{
  "num_hidden_layers": 13,
  "hidden_size": 320,
  "n_experts": 32,
  "experts_per_token": 3,
  "d_expert": 64,
  "d_shared_expert": 0,
  "hidden_act": "geglu",
  "moe_layers": [2, 3, 4, 5, 6, 7, 8, 9, 10, 11, 12],
  "router_score": "softmax",
  "normalize_top_k": false,
  "routed_scale": 1.0,
  "balance_loss": 0.00207,
  "balance_bias": true,
  "init_std_router": 0.0299,
  "lr_router": 0.00127,
  "vocab_size": 16384,
  "norm": "rmsnorm",
  "norm_eps": 1e-06,
  "tie_word_embeddings": "early",
  "optimizer": "muon_variant",
  "learning_rate": 0.00207,
  "batch_tokens": [32768, 65536],
  "max_seq_len": 256,
  "train_tokens": 264700000,
  "max_steps": 5567,
  "dataset": "wikipedia_en"
}
Below are experts of layer 8 (counted from 0) of a mixture-of-experts language model. Rows are named router (the router's row for the expert), gate (a neuron's input weights, with its number), up (a neuron's input weights, with its number), down (a neuron's output weights, with its number) and show model dimensions 200-239. Each number is 200 + 40 x the weight over its row's rms, rounded and kept within 0 to 999.
Before each expert's rows: "gets" lists some tokens that make up at least twice as much of what it gets as of all text; "comes before" lists some tokens at least twice as common just after its tokens as in all text. This comes from a sample of Wikipedia text that the model never trained on. Tokens count by the router's weight.

# expert 11
gets: "\n", ".", "==", " |", " ==", "==="
comes before: "\n", "|", " The", "==", "The", "In"
router,185,237,261,300,183,240,176,196,218,219,154,210,228,204,212,199,190,167,218,175,236,242,230,270,223,160,224,190,197,119,178,238,165,176,128,281,236,148,160,221
gate0,210,193,198,227,254,165,171,216,195,243,142,215,289,109,228,222,226,266,194,130,221,179,132,177,219,158,199,181,187,192,217,113,155,168,257,181,159,202,249,205
up0,141,140,204,286,313,187,223,166,194,216,207,218,159,198,139,184,251,144,178,129,187,113,174,182,269,215,160,249,110,263,107,259,292,192,243,171,277,178,176,206
down0,188,153,166,267,124,222,238,117,145,300,162,161,191,216,158,138,213,185,199,221,283,247,247,228,160,222,156,165,176,243,176,222,252,207,236,293,213,206,188,227
gate1,232,176,174,270,264,182,184,181,185,205,141,217,221,164,200,193,203,167,162,158,196,184,182,239,263,187,184,223,232,218,197,203,220,209,207,277,192,150,95,287
up1,205,237,195,146,118,188,190,203,225,224,230,195,210,275,164,168,185,271,223,220,193,277,269,213,136,219,224,191,176,217,201,162,189,184,175,161,209,244,268,137
down1,205,152,182,187,171,284,184,153,178,186,203,200,155,170,203,215,180,140,181,219,220,231,189,159,150,199,196,163,185,215,235,197,221,170,219,189,192,139,170,198
gate2,191,148,140,223,192,218,195,148,158,237,227,175,251,228,143,199,178,227,140,210,226,192,255,198,218,80,177,182,247,122,225,181,164,189,203,232,209,175,153,182
up2,161,228,279,206,184,204,205,219,220,138,186,266,147,188,230,214,233,198,188,162,183,197,170,228,181,239,231,192,156,276,168,214,232,148,221,149,211,251,243,239
down2,210,141,171,223,135,162,172,221,162,239,171,165,213,254,167,211,166,183,213,157,192,210,234,171,203,247,229,109,151,189,192,164,222,197,237,221,105,184,215,218
gate3,183,199,229,175,243,283,237,192,271,166,234,204,259,264,182,191,196,157,181,226,267,154,290,275,217,198,169,270,218,174,231,184,312,303,200,176,170,184,249,174
up3,204,202,220,204,267,294,243,180,249,158,242,205,233,232,216,222,173,179,201,227,279,183,238,241,203,207,177,271,191,188,241,195,323,301,178,192,147,192,230,175
down3,182,213,214,243,159,179,119,223,247,160,250,118,153,149,190,234,140,265,257,227,157,171,190,207,163,142,169,223,192,249,251,197,214,195,137,163,144,113,197,154
gate4,234,197,259,199,172,178,210,260,204,210,225,250,186,229,207,189,166,209,270,180,153,186,229,260,229,226,266,200,267,188,221,142,228,136,207,257,278,179,184,188
up4,187,209,225,179,227,184,229,182,210,187,194,127,203,136,216,266,208,159,146,186,206,224,164,120,224,190,182,127,204,210,228,180,158,260,239,184,159,230,216,173
down4,183,185,200,247,226,198,281,199,222,176,211,165,173,181,162,144,203,221,208,202,199,101,206,232,230,182,282,209,182,210,193,165,200,208,266,222,188,148,213,247
gate5,176,221,228,191,181,276,210,177,198,192,164,152,229,173,199,136,175,191,181,241,194,208,194,167,297,175,176,214,206,158,146,245,181,221,200,118,145,178,207,211
up5,278,160,194,168,199,176,185,241,229,184,206,261,200,245,287,267,231,205,232,272,204,216,169,174,148,230,146,247,247,217,211,175,196,156,241,263,284,255,155,191
down5,252,196,204,129,111,191,159,197,147,205,148,245,199,167,152,261,227,205,207,209,180,187,195,191,284,224,169,251,150,176,110,208,239,153,235,149,204,196,211,217
gate6,180,232,133,252,151,164,242,168,179,173,260,236,253,147,149,155,209,195,189,255,257,111,184,169,203,229,248,227,231,142,223,188,197,196,144,174,222,194,182,202
up6,187,306,171,186,148,218,187,192,192,181,182,202,266,167,169,138,215,181,168,281,192,154,184,189,165,289,211,264,236,132,207,158,185,215,169,147,183,156,226,123
down6,281,193,175,197,185,174,110,161,179,166,195,183,163,136,155,187,154,233,163,179,208,223,175,261,222,199,186,185,241,227,195,140,259,163,199,198,166,223,204,195
gate7,197,214,202,234,198,241,206,254,153,223,238,181,235,156,225,172,235,257,187,210,203,204,276,201,155,213,152,161,182,197,141,201,194,241,173,144,178,245,239,278
up7,244,256,258,133,137,207,231,241,213,212,209,153,286,208,183,204,184,184,209,187,149,197,236,233,212,163,167,153,291,191,196,151,146,222,262,107,192,252,183,253
down7,164,209,199,133,215,196,218,188,258,226,155,279,180,256,165,205,151,162,257,191,287,229,243,264,218,227,205,214,172,245,160,237,202,200,251,220,227,241,207,218
gate8,220,230,220,227,200,211,196,160,230,254,165,165,179,238,197,233,176,231,177,120,193,144,175,197,194,197,183,145,136,116,270,194,197,225,156,229,210,153,193,186
up8,179,213,241,257,204,136,175,171,168,299,167,173,189,201,195,222,207,256,210,166,197,167,162,208,200,268,209,160,214,170,245,146,202,267,171,182,231,97,171,215
down8,235,239,197,160,255,234,222,196,192,244,220,301,236,245,197,192,184,153,171,219,159,229,269,305,234,190,241,209,174,141,125,248,237,230,201,219,162,151,220,151
gate9,184,244,216,173,253,282,189,231,259,211,197,170,242,229,112,223,120,157,229,240,205,191,314,268,225,160,262,213,160,277,277,287,192,233,224,237,206,276,196,201
up9,211,182,144,234,225,116,184,177,85,180,198,243,181,173,224,172,254,183,194,159,128,191,124,161,179,261,215,167,195,134,105,167,120,190,165,207,184,209,176,174
down9,202,282,237,149,250,160,203,158,199,173,199,201,151,188,152,131,215,206,207,214,166,160,205,233,205,182,242,239,139,166,163,242,257,129,246,195,230,225,90,183
gate10,154,211,178,275,172,247,167,216,221,188,130,209,262,211,221,130,184,176,229,250,225,159,156,239,178,214,228,175,299,191,234,185,81,215,215,147,207,250,237,178
up10,189,136,102,221,184,172,208,162,202,200,266,162,189,200,242,138,192,191,201,210,237,229,256,165,208,180,190,243,204,208,173,208,321,175,197,165,233,139,160,188
down10,206,179,249,314,198,250,257,232,289,218,208,230,144,207,228,179,303,186,164,286,154,229,191,234,257,279,235,161,165,124,233,202,168,181,173,143,264,176,159,238
gate11,194,189,202,264,190,151,204,151,131,181,253,242,127,272,242,156,184,224,184,165,245,229,219,220,215,191,237,257,193,218,177,204,217,245,213,194,191,212,148,185
up11,214,219,201,134,227,247,221,232,266,210,165,163,231,139,145,245,237,165,211,225,170,200,184,153,204,226,153,156,215,163,209,187,163,126,178,207,213,201,236,221
down11,252,193,149,225,180,180,202,222,196,260,247,191,185,237,173,263,209,238,177,199,222,166,204,247,130,157,173,113,98,156,222,161,189,241,134,216,153,216,218,228
gate12,225,152,132,350,184,175,242,255,225,207,282,152,205,193,160,161,220,186,187,222,165,218,269,172,179,209,209,132,182,213,111,170,188,180,163,218,194,202,264,222
up12,239,186,138,280,144,223,210,249,155,183,263,146,244,210,136,146,219,193,225,176,187,250,221,196,183,179,149,200,183,241,139,242,161,210,163,197,211,285,235,159
down12,190,214,259,178,169,211,179,207,137,131,176,275,200,109,186,240,235,166,208,177,156,160,193,219,231,230,211,207,148,244,227,193,164,241,178,161,221,145,227,174
gate13,149,249,195,154,192,177,203,170,259,252,156,137,175,203,205,177,191,229,209,205,198,220,184,251,148,203,255,195,128,216,212,186,131,173,166,222,277,106,220,218
up13,179,246,179,145,212,177,209,197,286,187,153,149,179,176,217,140,180,239,218,213,222,240,155,220,140,191,235,187,94,180,199,171,166,225,219,226,207,106,202,282
down13,236,201,265,207,221,135,152,212,211,174,114,234,238,166,207,256,193,163,232,147,198,225,185,248,208,196,168,156,244,183,204,181,193,151,207,226,138,197,220,200
gate14,237,206,194,224,179,236,228,253,226,156,154,189,229,236,120,180,193,230,131,195,185,241,238,221,207,205,218,174,240,264,237,200,210,227,182,230,204,238,167,183
up14,163,192,234,190,252,197,178,143,214,239,235,209,176,155,242,277,238,128,259,250,197,154,158,199,137,177,230,239,182,185,224,236,229,163,193,170,182,164,199,185
down14,188,128,189,219,204,197,193,170,191,264,209,156,246,275,236,257,126,213,215,154,207,256,187,240,223,233,148,100,208,186,271,169,238,175,186,169,160,222,282,194
gate15,241,148,183,193,148,214,247,144,223,185,188,245,148,141,145,157,198,168,202,182,193,216,157,246,215,244,206,188,175,170,215,205,160,187,226,243,166,205,256,179
up15,164,201,237,150,227,178,171,188,149,242,199,157,168,222,108,254,209,255,208,163,166,119,112,192,180,250,278,228,188,214,153,225,208,256,233,232,178,186,178,238
down15,209,160,197,185,159,197,251,169,164,214,164,144,166,207,234,211,240,190,215,200,248,217,222,210,196,223,209,235,241,171,243,213,208,201,222,230,242,213,165,287
gate16,201,142,251,231,212,237,194,199,248,162,218,153,174,201,201,120,239,179,260,196,200,193,206,200,224,218,178,174,189,132,227,179,267,197,212,185,284,268,169,155
up16,235,225,193,207,210,167,231,237,207,192,209,211,199,216,252,251,144,232,176,185,147,209,132,200,229,208,207,209,176,235,188,205,137,206,192,194,133,159,226,210
down16,159,112,117,168,247,225,220,271,257,227,215,229,191,230,149,185,184,254,220,256,263,210,147,153,221,209,207,201,188,244,149,235,230,206,237,241,189,170,185,98
gate17,163,105,149,230,215,114,205,213,174,189,205,271,213,211,195,243,234,244,239,283,268,247,219,187,210,193,179,263,204,184,158,165,191,194,166,211,247,186,181,198
up17,254,148,146,193,157,204,199,201,190,175,211,237,196,171,138,205,224,210,211,214,213,259,210,221,157,200,106,201,241,140,231,149,205,200,220,156,249,217,209,222
down17,124,149,203,196,108,225,239,236,179,208,240,258,195,199,182,303,103,184,206,193,228,183,231,171,184,238,227,209,156,207,208,181,153,245,221,181,232,172,240,208
gate18,218,202,196,202,168,174,208,215,256,172,220,156,164,247,137,149,249,191,190,232,218,185,287,219,167,221,192,148,215,196,280,130,176,189,192,158,86,189,232,179
up18,206,226,196,240,235,194,138,240,233,141,207,196,206,218,200,211,250,217,214,151,228,183,190,224,156,195,147,155,198,179,294,181,183,214,185,177,173,140,225,187
down18,207,245,212,219,200,190,187,251,214,295,186,104,197,225,132,266,234,232,150,206,181,205,218,236,140,159,193,180,216,176,145,131,195,242,223,197,150,241,207,164
gate19,315,134,208,160,219,226,218,165,184,179,183,214,184,155,181,240,166,267,249,187,137,227,211,237,258,219,235,210,98,221,167,232,196,197,208,208,304,137,208,167
up19,144,254,179,206,193,154,203,218,222,200,170,179,228,245,218,132,236,145,178,206,244,138,182,178,160,146,191,219,315,195,255,172,174,207,151,225,133,247,152,212
down19,202,187,167,187,285,189,197,190,190,86,254,193,103,275,178,158,154,195,246,174,219,193,172,114,171,247,252,156,278,178,168,180,147,176,247,247,249,200,184,198
gate20,171,135,246,249,178,146,186,196,180,149,220,181,162,180,205,223,204,175,175,239,209,171,217,200,170,163,234,191,209,142,220,143,187,138,219,178,244,157,147,194
up20,190,294,182,157,203,196,230,239,232,247,164,220,235,260,198,174,171,179,262,213,136,247,191,209,200,234,166,188,173,192,203,227,175,251,245,166,196,233,230,201
down20,220,165,198,218,295,181,214,253,218,214,162,234,182,181,239,215,172,178,237,203,278,192,237,106,192,221,181,276,225,188,226,201,230,164,172,250,205,217,236,238
gate21,213,212,268,197,158,200,159,206,263,187,232,158,203,191,126,204,221,176,163,225,236,212,150,167,161,225,200,200,278,130,224,211,160,192,200,218,80,170,217,200
up21,226,225,243,204,166,144,153,198,211,181,181,149,239,253,163,167,206,156,234,264,205,168,185,214,213,162,156,189,129,113,244,161,179,179,248,201,211,180,232,172
down21,218,174,174,164,179,117,191,257,262,247,187,229,222,254,238,152,197,183,140,189,144,230,203,176,170,184,193,203,209,159,135,230,193,214,267,205,132,238,109,252
gate22,145,188,236,163,179,159,236,138,199,227,252,222,210,199,189,183,149,183,278,196,190,220,207,221,116,222,236,158,194,157,232,217,237,184,207,174,276,200,265,176
up22,204,247,178,166,227,222,149,161,186,265,201,173,133,240,183,172,167,139,140,253,232,199,232,233,204,163,98,195,235,217,252,300,172,165,230,162,148,173,241,213
down22,124,214,162,256,249,225,161,224,121,208,166,209,158,169,219,147,188,260,192,191,224,154,231,175,222,187,171,168,254,170,225,219,141,207,256,146,227,281,182,175
gate23,235,212,254,173,259,226,247,206,183,180,229,190,148,165,169,215,138,226,213,155,190,203,199,165,262,214,133,221,203,237,219,158,227,209,154,165,162,158,211,196
up23,183,170,154,225,118,188,213,170,226,206,146,188,250,232,205,247,261,195,156,231,162,183,213,243,147,191,277,179,221,200,185,206,209,194,192,251,233,203,196,236
down23,247,130,227,164,164,149,206,208,239,217,233,204,204,215,189,300,224,196,154,266,262,192,196,222,154,229,165,259,227,185,247,167,152,215,191,129,159,149,251,124
gate24,210,179,206,181,226,220,296,146,169,223,237,176,217,207,221,248,194,164,186,206,208,214,155,182,216,235,262,188,211,240,179,215,121,208,271,186,177,131,196,140
up24,164,215,204,149,213,231,242,130,196,207,258,253,184,190,173,207,140,158,176,226,208,249,144,210,248,276,202,185,217,225,185,197,152,186,266,180,169,132,244,157
down24,196,121,149,111,191,184,187,196,207,201,170,211,227,161,220,274,154,218,210,248,110,171,177,248,201,230,191,239,321,172,232,206,217,229,169,211,198,121,248,163
gate25,146,194,253,255,197,174,222,254,164,197,124,217,199,160,159,230,228,221,197,161,225,160,207,242,199,160,241,203,165,186,193,210,141,177,190,171,229,205,194,149
up25,141,203,243,232,213,160,238,232,208,192,182,193,185,133,202,234,165,165,211,202,173,169,198,286,136,200,302,201,198,205,206,160,209,179,169,190,174,179,179,178
down25,224,259,230,222,218,170,183,186,241,84,175,259,204,127,196,249,200,234,201,230,170,212,182,237,193,225,136,257,189,298,178,260,187,151,179,232,253,207,212,201
gate26,191,175,231,172,182,193,170,160,246,210,192,221,208,234,153,231,164,210,196,153,115,222,199,257,221,222,187,198,262,176,246,177,241,227,205,221,151,245,199,165
up26,163,170,228,198,172,238,155,208,130,149,204,152,183,185,286,203,214,298,170,260,248,200,240,127,162,204,207,231,168,221,199,231,201,223,261,207,293,200,220,202
down26,144,227,214,264,179,185,272,218,263,152,198,201,165,212,173,225,204,177,193,212,237,180,174,288,148,285,255,144,180,171,232,228,212,156,227,269,236,188,259,215
gate27,188,225,166,221,235,206,276,230,160,236,185,169,228,193,163,243,257,164,184,126,150,139,176,211,139,166,234,119,182,251,165,188,211,165,209,133,208,266,257,262
up27,203,114,246,266,195,242,167,191,199,171,241,240,190,226,231,183,208,199,214,178,159,224,252,235,223,228,211,205,207,224,157,182,185,232,201,261,180,103,185,141
down27,198,177,185,139,225,207,215,238,161,229,237,164,253,203,233,223,172,195,199,188,217,162,294,173,195,179,235,126,252,195,232,140,209,164,208,185,163,286,173,233
gate28,229,219,145,195,241,186,209,176,188,213,222,222,234,202,158,162,232,190,140,186,248,187,192,107,252,144,135,226,264,190,195,240,157,244,240,205,183,226,173,199
up28,189,181,254,286,167,206,187,216,214,155,212,170,174,238,240,202,215,205,278,216,179,190,194,254,155,263,224,135,135,179,211,200,203,236,174,185,216,176,236,179
down28,198,96,229,190,171,219,329,192,207,226,232,174,255,188,126,205,148,208,245,176,194,155,224,199,146,244,171,188,201,240,188,132,181,257,233,214,207,227,174,234
gate29,212,166,247,196,228,218,196,202,266,209,208,243,191,232,242,247,227,219,216,162,225,220,254,164,236,187,279,119,202,208,218,213,188,163,188,244,281,173,159,144
up29,228,224,190,165,246,214,173,220,197,196,214,184,210,155,154,194,236,226,163,241,222,202,144,208,174,236,168,257,196,164,253,169,197,227,209,153,213,266,227,172
down29,187,210,208,180,150,199,125,199,185,116,125,222,146,188,191,202,248,167,206,263,191,196,167,239,151,177,213,225,83,165,251,227,180,194,213,264,181,210,196,187
gate30,213,188,130,193,252,171,192,185,183,188,226,181,282,189,210,143,155,200,180,150,197,214,189,181,178,143,202,235,171,215,145,157,165,217,244,214,222,204,190,185
up30,224,193,184,181,212,209,176,200,213,211,209,195,206,200,207,126,93,201,220,143,231,236,167,196,201,149,165,155,220,213,174,190,214,236,292,208,163,177,139,219
down30,228,190,261,256,235,214,134,184,212,238,180,259,226,183,115,162,139,199,195,137,205,155,200,254,253,156,194,185,190,246,171,239,220,223,204,296,182,149,246,284
gate31,210,51,188,310,246,213,219,224,217,211,255,200,176,161,287,236,155,137,204,158,175,200,180,210,182,148,172,200,221,112,208,207,216,228,166,210,225,75,188,190
up31,184,284,202,103,179,178,161,203,207,176,217,213,194,235,125,213,217,258,190,160,237,205,232,167,209,233,267,117,190,238,254,183,174,195,230,170,157,326,238,226
down31,171,214,261,230,224,233,218,206,146,183,285,234,245,256,183,244,247,237,188,223,154,204,147,109,158,259,172,177,207,211,179,221,118,210,229,132,264,230,241,179
gate32,197,177,254,216,212,245,224,212,141,185,241,223,224,214,228,223,189,255,252,212,230,200,206,224,201,248,199,143,128,178,139,318,188,201,205,248,120,245,244,217
up32,175,178,186,133,203,76,151,203,225,135,262,166,276,238,176,173,241,186,198,141,164,173,218,155,194,165,220,251,254,224,180,194,219,214,234,153,194,134,210,174
down32,178,190,137,182,159,200,172,223,238,149,226,178,191,236,242,187,234,209,199,195,247,172,249,210,213,181,218,166,183,228,161,167,229,186,166,226,162,165,212,224
gate33,195,209,185,216,268,203,211,204,223,121,177,233,172,197,249,174,201,263,220,260,142,200,203,230,200,159,221,165,216,162,164,120,221,168,189,171,160,239,223,282
up33,193,183,179,247,301,207,170,251,231,142,202,155,185,217,176,215,154,187,228,239,169,193,158,243,236,187,156,147,254,195,187,177,198,247,175,153,212,247,181,323
down33,214,185,196,156,158,160,201,194,210,242,227,233,247,228,184,225,136,163,180,297,150,209,217,276,205,176,145,163,334,231,119,147,181,222,199,176,186,170,189,190
gate34,192,120,169,198,201,155,234,213,167,178,172,236,187,163,234,191,240,165,168,211,128,113,142,209,245,219,253,213,242,214,187,188,215,184,122,237,168,146,225,150
up34,222,284,190,203,180,228,160,176,236,205,212,198,219,206,172,194,150,243,237,189,274,292,271,187,157,224,152,200,150,142,208,196,200,204,266,121,217,219,185,228
down34,141,197,251,155,260,249,142,162,192,217,165,147,169,159,160,231,228,132,198,324,191,147,187,212,195,182,172,269,183,228,167,240,191,269,151,298,188,227,234,246
gate35,240,176,183,221,163,246,216,224,250,193,188,276,210,242,166,208,253,217,233,183,143,242,129,151,183,172,198,219,171,221,116,226,183,214,244,174,194,267,263,222
up35,247,210,282,230,202,217,143,115,218,131,215,183,137,252,200,149,216,254,180,202,204,263,190,214,141,194,198,199,171,237,239,185,208,211,208,242,213,246,193,211
down35,188,177,215,175,147,182,182,239,176,254,187,275,251,179,175,149,246,197,202,239,197,204,228,242,232,163,248,325,172,207,154,231,205,198,232,190,130,121,285,228
gate36,255,104,197,192,234,250,203,212,245,182,123,236,148,194,209,198,218,285,287,262,196,193,169,168,207,185,217,220,149,185,180,230,234,198,186,276,200,140,122,189
up36,161,230,179,163,169,226,197,217,199,251,168,137,285,244,172,185,196,176,186,134,186,278,177,176,238,224,179,263,233,203,177,215,186,204,223,245,158,279,216,146
down36,140,190,151,239,234,145,244,198,203,182,220,164,212,183,190,178,226,238,258,208,281,251,242,157,193,248,247,212,170,282,233,254,159,177,251,125,202,273,169,262
gate37,243,227,195,230,182,162,184,237,180,245,241,170,152,255,170,246,263,199,184,188,158,160,258,191,172,150,174,198,176,176,193,227,139,185,169,214,296,184,252,134
up37,214,220,147,249,140,136,152,105,166,191,213,191,197,183,233,202,194,167,254,192,197,236,169,183,182,262,240,193,153,217,223,148,219,211,193,171,145,149,245,186
down37,183,207,131,171,204,266,191,184,234,160,260,234,176,221,268,216,164,170,196,208,251,135,147,181,249,184,231,233,230,88,198,145,204,150,192,220,255,218,196,173
gate38,173,198,203,231,253,110,140,244,221,192,127,210,213,233,240,199,211,182,195,254,160,183,167,195,189,219,186,230,173,221,204,219,174,206,92,247,174,209,185,146
up38,192,198,125,176,225,192,103,243,169,130,163,137,249,208,207,189,209,192,212,206,197,198,165,135,164,183,103,228,157,222,239,213,176,245,176,171,212,177,175,150
down38,201,167,238,219,230,142,183,126,217,272,197,258,200,167,141,197,188,187,185,249,177,132,160,227,221,207,207,203,190,253,243,181,165,196,155,178,207,199,220,161
gate39,230,184,186,216,195,124,155,168,225,203,213,163,151,145,169,162,216,177,198,196,226,233,203,232,280,279,166,120,240,259,189,206,220,146,216,230,246,276,187,271
up39,196,177,245,169,193,249,259,259,187,184,173,259,239,243,178,246,198,200,206,195,178,133,189,168,127,119,217,230,184,155,187,230,168,225,206,177,150,142,194,166
down39,232,199,210,206,224,242,197,149,203,233,180,176,224,217,253,204,240,208,325,161,194,114,203,195,189,165,162,194,224,238,223,192,189,180,202,161,352,163,249,167
gate40,216,285,221,221,153,233,244,280,207,175,162,203,236,206,194,260,186,265,185,201,249,251,215,193,212,119,248,211,261,202,289,238,158,245,240,264,203,276,154,271
up40,166,214,166,197,181,205,175,166,277,191,269,157,190,197,123,168,215,205,202,259,137,212,239,253,250,174,195,164,232,187,244,153,226,223,169,268,248,160,261,182
down40,181,186,206,222,222,219,265,206,172,260,144,144,157,138,191,173,170,250,192,179,235,127,186,263,236,192,227,163,181,265,222,246,197,192,170,215,123,142,134,264
gate41,202,221,157,207,120,196,204,138,171,182,170,137,191,195,185,146,211,129,130,174,172,221,204,201,169,230,145,261,217,210,188,209,272,196,208,112,172,155,181,255
up41,244,149,286,238,302,169,206,229,270,217,184,219,220,175,248,212,176,222,201,219,252,211,197,186,199,218,249,150,138,211,226,187,217,168,203,258,190,175,163,188
down41,311,172,129,177,195,109,190,259,192,180,212,190,158,133,219,195,171,159,248,178,188,153,254,178,141,200,200,161,192,185,225,188,168,201,225,239,207,210,185,178
gate42,139,246,208,227,242,160,247,193,183,315,146,169,180,227,205,207,120,197,218,155,233,222,170,230,273,224,205,214,209,244,168,248,254,147,207,245,212,172,258,171
up42,256,164,216,212,164,181,151,182,213,75,235,199,236,221,167,193,279,186,141,241,173,161,268,163,193,180,206,196,190,235,253,199,156,233,219,150,154,266,159,202
down42,154,186,190,226,104,184,185,213,109,207,224,253,184,206,178,193,171,239,167,156,250,185,181,204,155,201,229,227,147,149,198,256,188,265,221,165,192,227,246,147
gate43,126,329,234,159,250,199,221,170,207,303,171,238,252,247,243,247,169,151,192,222,233,119,269,232,262,221,186,181,266,236,230,171,197,233,191,175,172,164,231,193
up43,133,228,200,159,199,241,263,211,212,164,182,211,192,173,228,200,189,185,196,222,192,164,259,242,178,202,239,159,240,248,242,231,157,197,201,198,225,208,221,145
down43,166,212,167,228,169,216,195,183,180,208,188,116,241,256,150,259,240,154,298,201,145,173,271,247,263,233,137,168,206,222,258,169,257,209,138,210,227,204,236,198
gate44,155,289,208,190,192,183,145,289,268,160,177,233,199,234,221,219,253,185,185,193,274,268,178,194,138,176,139,203,81,116,173,179,197,208,205,248,253,226,285,223
up44,235,227,155,246,222,191,197,183,228,226,227,267,224,231,279,194,180,236,172,145,236,199,201,206,240,287,224,181,172,216,214,204,203,213,204,221,261,171,230,195
down44,188,233,262,100,241,177,137,196,212,150,225,194,185,176,225,276,226,253,238,203,205,220,161,205,203,211,181,160,178,148,233,205,210,263,152,219,159,176,310,189
gate45,228,152,213,194,274,238,208,252,179,204,187,209,158,236,210,217,241,183,219,131,214,275,223,273,215,174,152,198,166,191,195,166,206,169,227,248,202,118,206,151
up45,174,226,227,211,117,132,159,162,251,197,176,245,250,217,186,200,148,269,179,246,164,115,180,172,238,238,195,248,223,200,218,234,216,219,149,165,222,216,181,245
down45,150,201,189,249,179,185,212,251,102,150,243,163,174,228,210,233,199,178,213,217,217,243,234,199,148,228,190,143,235,187,251,226,207,286,234,250,168,128,246,203
gate46,133,223,181,180,245,223,271,178,219,155,201,211,164,273,186,211,194,181,230,295,172,240,219,276,118,163,237,190,137,173,210,201,181,244,181,255,166,190,218,221
up46,225,216,231,206,161,204,130,243,174,196,175,235,260,161,217,316,150,198,168,115,265,114,259,136,230,227,105,216,250,229,147,172,231,142,248,183,174,161,170,224
down46,193,191,191,189,197,239,263,199,254,194,222,177,215,247,160,154,192,226,199,211,176,251,134,178,209,228,171,130,182,201,202,196,146,145,192,183,225,210,146,182
gate47,206,282,178,115,168,220,171,122,175,271,206,235,230,246,262,225,240,219,189,175,253,196,252,132,227,178,238,222,166,209,168,178,149,142,173,188,192,226,164,206
up47,187,267,171,125,200,237,195,174,164,254,196,209,200,211,226,265,232,185,188,171,248,186,242,182,231,205,260,184,169,198,186,209,173,134,162,178,185,220,142,213
down47,203,164,142,235,100,242,199,182,105,152,205,144,180,189,205,195,211,204,262,122,224,133,187,152,183,231,261,159,184,189,310,270,188,165,197,155,130,242,196,168
gate48,264,204,253,167,235,171,198,220,242,246,229,183,123,152,217,199,258,99,213,228,147,165,203,234,236,251,243,189,249,235,228,208,211,197,171,194,147,181,199,224
up48,245,226,182,188,166,173,223,171,205,135,194,185,116,168,184,204,229,195,220,178,275,136,86,147,181,214,165,220,192,208,198,161,205,212,207,211,134,174,173,179
down48,192,183,143,257,170,262,177,201,193,142,248,220,205,177,236,233,159,189,174,129,102,226,190,257,184,233,172,228,201,213,195,170,243,258,256,220,196,176,259,158
gate49,284,164,254,225,295,249,264,204,266,228,207,179,261,214,229,194,177,136,195,275,241,225,136,198,202,234,200,190,157,180,202,258,273,194,177,144,240,208,188,254
up49,250,153,168,170,173,163,216,187,176,213,226,175,189,149,253,185,235,278,256,209,225,233,219,78,190,263,145,254,245,114,188,216,246,137,179,230,225,290,213,190
down49,256,189,133,237,161,219,166,193,182,221,114,226,187,227,227,253,177,114,163,239,172,207,218,279,215,245,229,247,148,178,192,178,156,273,138,148,211,150,168,158
gate50,260,263,236,244,260,277,235,242,183,270,176,217,216,185,234,207,223,151,228,170,223,280,203,197,191,180,252,216,127,221,192,233,247,231,201,182,236,178,204,248
up50,175,175,195,133,153,159,194,158,219,121,209,195,177,217,199,187,177,226,186,223,192,148,217,254,226,184,151,152,260,156,254,193,155,149,210,225,185,180,201,177
down50,214,215,193,232,172,209,186,172,199,183,238,144,242,227,231,256,237,222,123,238,224,203,238,208,212,173,210,233,148,188,239,187,228,200,231,201,174,158,193,229
gate51,217,285,150,233,180,199,203,228,169,205,176,160,192,208,232,156,189,289,257,253,241,156,240,231,207,203,231,193,187,131,152,158,164,238,145,192,176,199,204,209
up51,213,260,145,235,224,195,254,214,179,195,229,197,177,203,223,168,171,297,275,268,223,168,213,222,196,202,228,217,204,128,161,173,180,259,160,188,203,192,191,174
down51,219,198,133,301,188,191,235,232,173,217,259,223,173,120,229,242,232,197,175,207,220,203,235,129,231,217,236,239,253,229,184,176,173,141,219,206,138,219,259,169
gate52,214,192,185,193,153,258,201,235,198,210,201,239,240,172,209,173,191,148,145,263,211,276,213,246,209,175,165,205,204,193,210,210,219,208,203,136,200,133,158,220
up52,175,161,195,126,176,241,128,251,182,158,248,270,228,223,98,224,155,210,200,251,189,180,217,188,260,178,188,168,212,180,194,216,275,125,201,211,205,168,156,236
down52,199,200,161,216,239,272,216,234,155,187,196,153,143,230,208,189,221,223,156,222,274,246,284,177,179,159,179,149,188,189,298,181,238,243,167,224,148,208,183,267
gate53,233,184,168,196,255,294,157,159,142,157,159,199,247,287,283,190,248,167,257,207,248,284,203,139,197,156,216,207,197,173,207,144,167,208,103,243,242,189,202,132
up53,251,186,150,208,245,211,219,196,156,132,249,235,173,215,230,239,212,212,178,214,148,281,239,218,228,175,161,185,172,204,191,212,171,204,148,244,134,127,216,161
down53,170,191,161,219,148,185,225,167,197,207,134,196,212,243,240,127,197,210,239,206,170,202,104,187,214,184,278,244,224,168,175,266,210,139,236,200,173,261,199,210